Experts of a small language model: 128 experts in each of 8 layers.
Below are experts of layer 4 (counted from 0) of a mixture-of-experts language model. Rows are named router (the router's row for the expert) and show model dimensions 0-127. Each number is 128 + 24 x the weight over its row's rms, rounded and kept within 0 to 255. Numbers have three digits each.
After each expert's rows: a language model's description of what the expert responds to; "comes after" lists some tokens at least twice as common just before its tokens as in all text. This comes from a sample of Wikipedia text that the model never trained on. Tokens count by the router's weight.

# expert 45
router:142113097136124129158155134086157120162062167144129130156143134126161123117132136113108137117111095101173123160145115124139150148097141107113159113140157115116093134116084140109094141115149089165124105162168109136138116135166160132134118132129130173100190084137142147111163099129108133134120130157138111123128137160138107158151141093140186086160134126128147112122096185153116125104154
What it handles: First letter or piece of a capitalized name or code right after a list dash or table pipe, e.g. R-AF, F4-B, Merkel.
comes after: " |", "|", "-", " (", ";", ":"

# expert 61
router:102142118122105155131100132098112135151118194156128124145101189108110144140122131102117144140138117096141126139164149172142160158084132146120177137085177137101106104139108127110094141116135107160152145146134155135149122125132157100129163098088090160105128140171154164126128150114111121139082107135147124154137153114152128130171161127133137109109102107121128113072131140172167157125155
What it handles: Number words, ordinals and determiners such as two, first, this, some, several, plus ordinal endings like -th, -rd, -ty.
comes after: " the", " of", " for", " in", " with", " a"

# expert 59
router:175148097151120149162121106130162133178145185107156113104143102112102148132127154126079144130093123111105111131102162130102190133106126101101148109131150125107108156117109148137079159119164107160149147124177128181109128097152137112153129106097138123127161131168155132098156129116122162106143109186135118126125116117140111121138153124146143086129148140127141143134084161155126128089116
What it handles: Pronouns after verbs or prepositions, e.g. it, them, him, there, themselves, plus some place names ending a phrase such as Europe, Spain.
comes after: "′", ",", ".", "ing", " that", " to"

# expert 40
router:132127115137100132110110097104129161167139143122140119113166117136139093138086150108121185114087145142129112111137162163163155139105114133127132103119147133084139096107129151111103092098146119148146130103147154125125131080147159149148116121079085115122140089124156114151164103141134168125143155149176108138137159082161097153137134122162128131150105104048126104122124129107119134091155
What it handles: Opening pieces of verbs in narrative after a subject, such as l(ives), bro(ke), beg(s), sued, plus See in See also headings.
comes after: " to", "\n", " was", " he", " and", " who"

# expert 54
router:157158098155124153153151105078150113192048173157138124146164157138158127111144152118116132111119089109186138161155145117120153139101151106119127097135149131111087101118083118105112150130150108147166125163166135135123141127126155131138124122144116157108158097146144170107163117092088145139132128178141122138119145130150108146136151104162153115120129121119147121105108155122113110132147
What it handles: Numbers in table cells and statistics, plus opening letters of technical or taxonomic words, such as 3,451, Festuca, bones, nuclear.
comes after: " |", ".", ";", " (", ",", " of"

# expert 48
router:144101136112102137129096125085120129165112128132160154134155157145125131088110150121104130119085085126132129119127109114168134130083078106158177096110155098121118116124128132145096081089123102144125122127144125161136118104150141107133126115116136135126155146115152180058167109120106125119084133179130143143140117146105106126112133127133202078116137133086132119131121139161131146126177
What it handles: First names and their inner pieces in name lists, rosters and results tables, such as Matt, Alex, Reynaldo, Vladimir, Davis.
comes after: " |", " R", ":", " K", " S", " M"

# expert 22
router:115172120123100157152131147135147125172142176129152127166182144146147109135114171098107131104120135095164155077139127153113146128077131124120146132093163115134120142136093114109110089128094109107145120167137107161194117139133149140095115114108115138097132104131115139124117090158142149130110134161153110140155115114129117113111158128133139122126173138066148108159081129115165153093106
What it handles: Subordinating conjunctions and role prepositions after verbs or commas, such as as, by, with, after, when, where, until (serves as, despite).
comes after: ",", "ed", " known", " due", " served", "ated"

# expert 51
router:143129109124122148162141106091175122199053164150140142164162136131146154122126148098098129125122112109174116149132114129124154145104101113108167106135195141093113105129110121151099131145162102132159131152132146163144117128157151141135113110131126190123152102168129145096156138114128146153135123161127110121125148143142098168156121124176141121140133143117154118113096169127138105112153
What it handles: Table pipes, backslashes, odd byte characters and words like The, the opening cells or track titles, e.g. The Patent Laws.
comes after: " ", " of", " 1", " 2", " 3", " —"

# expert 21
router:150171106147099146141105112090142143177126160124145114146142138114127100152164127107080128123130116115131112112162141126095185165098139119111137113108113129094099112106118155120084134151178135145152148148144162147101119109140178145155098110118136129115130139120163160162120108166080113150093117166139134169125159138139152128114131158165130121160150103136149094155069132120131164112111
What it handles: Unit tokens after numbers, such as m, km, cm, mm, mi, %, million, kg, in dimensions, distances and statistics.
comes after: ".", "00", "°", "2", " m", "5"

# expert 30
router:134131113108095165125108104099152133178112155112142113133135171119113130144121119113121128106084142106147137140145142126131142134107135113118163135095153123108127124130053119101094169121089089139161125143138167146157168121120133137143116118135088179122153096118161160108117133127109132152102146136107112151132146109168058128107120110158147108097110110141109114123082135139150115044127
What it handles: Articles and determiners opening a noun phrase after a verb or preposition, mostly a, an, the, plus his, their, several.
comes after: " is", " as", " in", " with", " of", " was"

# expert 58
router:134114128126111097153118175125137098138120111156176113121144135149157136103137146117117135139107117110132128121104121148148149118128124129137135099100145116103128101087067173113060089112123126139134127124153130188149167110157163087125125128132122128118177114094155141093176088152134141099116106164142096158152136127111121157124122097159127115136142108102091134130058135145179121120121
What it handles: Syllable fragments inside proper names and months after a capital letter, such as Vlad-im-ir, F-eb-ruary, Cr-im-son.
comes after: " T", " D", " P", " U", " S", " L"

# expert 16
router:137160111139113178111110129111148158160115166120147158127137146125110138126112112096072123077105099128121131119154117152106154129116160144087144101139149127081102101131095097120119129127140090105161107125130137177133126063128160094121101086092063127103172140111163150121136126130153125150135130168128097153103178131153090115155154126151129100134116143118132117105112101118129135117140
What it handles: Determiners and possessives opening a noun phrase, mostly the, plus his, its, their, her and possessive 's, as in made his first start.
comes after: " of", " in", ".", " for", " with", " and"

# expert 10
router:137123143132102160143121146129167124189124163104151103108116112132107093135140131114099115097133087079130147107137160117130171167097119144103127117095142149140102090106083108104124122177106108128128150140122127147178137120138177080110112063148119105101119124153157113089178124127129105135133158158140120103127153106152146143138136119136141126117130091097120074140107144139136090110155
What it handles: Prepositions of place and time after verbs, mostly on, in, at, over, along, as in elected on November, finished in sixth.
comes after: " on", "ed", "ing", " released", "ated", " at"

# expert 20
router:132156108131108150122111119110112097165138149141145156137161125104173127122132161110112172136087093090156143099171134156145163129135157112121108104110150136120107087114111114092093146094123113148141145123158114154167121117154152105126091116114087122147129139129123151131159082135113164148128125158192128152129168118144073146142138134120100094153157097109078120099103170145159136125138
What it handles: First lowercase piece of a common word split into parts, usually after the/a/his, e.g. p(enal), re(peat), con, pre.
comes after: " the", " a", " The", "'s", " his", " an"

# expert 13
router:108123139147097149135093138122110133175122151148133166167176154136149084110141136083105172123092136124127133125164160144144170134133121111107129096126131136101133092078120136126150156108120112149145129161157083159121126134181120120120103116115070146129141104107144141107162097115101133101140095145110110147148148104153127147141147142159138107152157082067151139140110145106154118105166
What it handles: Opening stems of Latinate nouns and adjectives after the or of, such as relig-, organ-, techn-, econom-, administ-, Academ-.
comes after: " the", " of", "ical", "ic", " and", "ing"

# expert 57
router:135120114127112138145097137084108122163116157140162168130152133099118108151079140088112134114111132094139141105164156134169147098113103141142113117127141091127077099148137128123069162114136095167106166108140130139155117110137159129149118088124109121114119084094159141131136138112132144165143138139106125172170086110137133115115119121139156138156112114121105062111105155081119127102175
What it handles: Opening quotation marks, parentheses, brackets, line breaks and coordinate marks before a name or value, e.g. "The Floridians", (for Chronology.
comes after: "\n", " =", " /", "\"", ").", " Website"

# expert 46
router:125142126111110163134136146125139108171101160142116132144172135127162128110117146101133141084106134092134165120136127139130184170126118104160133086074135127114125111095133105105101159131165099130165126115129150138149138092150138128109107105134079200108152120167171156106141130131074121167106092140110113134107162143160115120124137097143144126113123135098173108129091138091134147109109
What it handles: Adjectives after a determiner before a noun, such as new, former, local, young, American, primary, natural.
comes after: " the", " a", " and", " of", "'s", " an"

# expert 25
router:108113131146099160120138133142144137183118161163149148181198104136132098117151136094101147150125096127147133127145146115106154149138118147144140060123106146094092137110116119138100148093092091141135142105153137160145149135145136136123126121145106162122145140132123184094146073107088168131127118145131111165122163117153120138179127128123163097126153147103139111114124163122160144095136
What it handles: Short lowercase word starts and common nouns after his, the, a, such as man, art, car, par-, Ph in PhD, person, girl.
comes after: " the", " his", " a", "'s", " of", "-"

# expert 47
router:146142133154096148138130105133107138191112145191211180158145135102068115150103137117087167093113116122163135130162145140153126112073103123150101149124129143117101122113132128116106162113120056133128177156160125137159138096143142119093134112120098117137120105134156129134119140118135137163141167153102104130149122114134134141136112118154160116124128117117111108147094134113130136124140
What it handles: Newlines after headings, table rows and list items, plus opening parentheses and quotes, as in 3D model (JSmol) or (2014).
comes after: " |", "\n", "==", ")", " =", " =="

# expert 44
router:148147127148114135094131139113129160168116131145132105161156109124082152091139154127127126096116157097143135105082118128127134104074135119167126138119108119115127094104092087099076112113112109137133118112116108161165165071123128121119132124109079112095166136120093112108138064108154149119118138116148121144097139109113117154108156099143149086100129107089159119156131170141098098100121
What it handles: Coordinating words and, or, but, &, plus infinitive or prepositional to, through, while, then, linking clauses or list items.
comes after: ",", "ed", "s", " well", "ing", "es"

# expert 32
router:130165123132100151129145096115134117181121158120162154120130121107147085127127135150082115135096099106124151129133155139161128107075178112134157098121143146097089107124102112089096147108158100150136126140173156104138119093140135143122140129124137141110152160113129173129141111148101127134070133153131113164107129112179103161158173108168170098100100138103109113110134121129092109121150
What it handles: Word-initial b/B and other single letters after comma, pipe or parenthesis, e.g. b(ishop), b(ought), N(C); also numbers in sports tables.
comes after: " |", ",", " (", ":", " a", " was"

# expert 19
router:138146122160088146134144157140143178171112136132143135186135099102154160093098143116132151105084134073102136163142132184128160132128105130154149131102134130128124109121097138121096147146157090146147141116117156162115151137121134105122118090117149139122164102145107156078105106115093142113129112167117114116131114131137130132117194085161150090134096122095162138127084128139157146110119
What it handles: Country names and nationality words, or their final pieces, such as States, England, Japan, French, and Switz-erland, Thail-and.
comes after: " United", " in", " the", ",", " New", " South"

# expert 24
router:112111110126095155141122119101125132194119144147133126128157200132093092102148157103121143125125085090129141109161133127125156123093078112119134141121164124115083134086106128109121137102171115137129148147150104137144124101142135090097104139101125114128126142151140181162167103137114158093148100143153129127106145114169118140138138140165145110095113079113106148102130187101122130102135
What it handles: Word starts after numbers or ordinals in sports and infobox text, such as two seasons, years ago, 1st place, twenty-seventh.
comes after: " the", " a", " two", " first", " second", " his"

# expert 27
router:143136114155104132129116127093118120166122158146133130131154129136128130090110166117099118125114126107124147118097134139149178134106124105127125110124175123065131130124090104151114093115128096118127121116144137172147106100171184104123163114111124153107115129122150172125187151143163092139083135154155087169117139138099110147102176112135170075162151144106111127138140137131145155098162
What it handles: Word pieces continuing a capitalized word or title after its first letter, especially names and song titles, e.g. M-ake, G-ood, L-acey.
comes after: " W", " B", " M", " H", " L", " D"

# expert 12
router:172131130144111162142120139098167128188126134153146128152127122134129142125138145135102138113094099110145138140152125124137133134135088107149165093131134075134090122161121132119119102115120110139140129147135159149126125127159121080095110071121132158077180102136132151050166120101100125104130129168132142140121125157146117127112154133124177099164087138070139113101120156123125144119165
What it handles: Opening piece of a capitalized name or proper noun after the, of, by or a comma, such as Byrne, Russians, Quick, James.
comes after: ",", " the", " of", " in", " by", " and"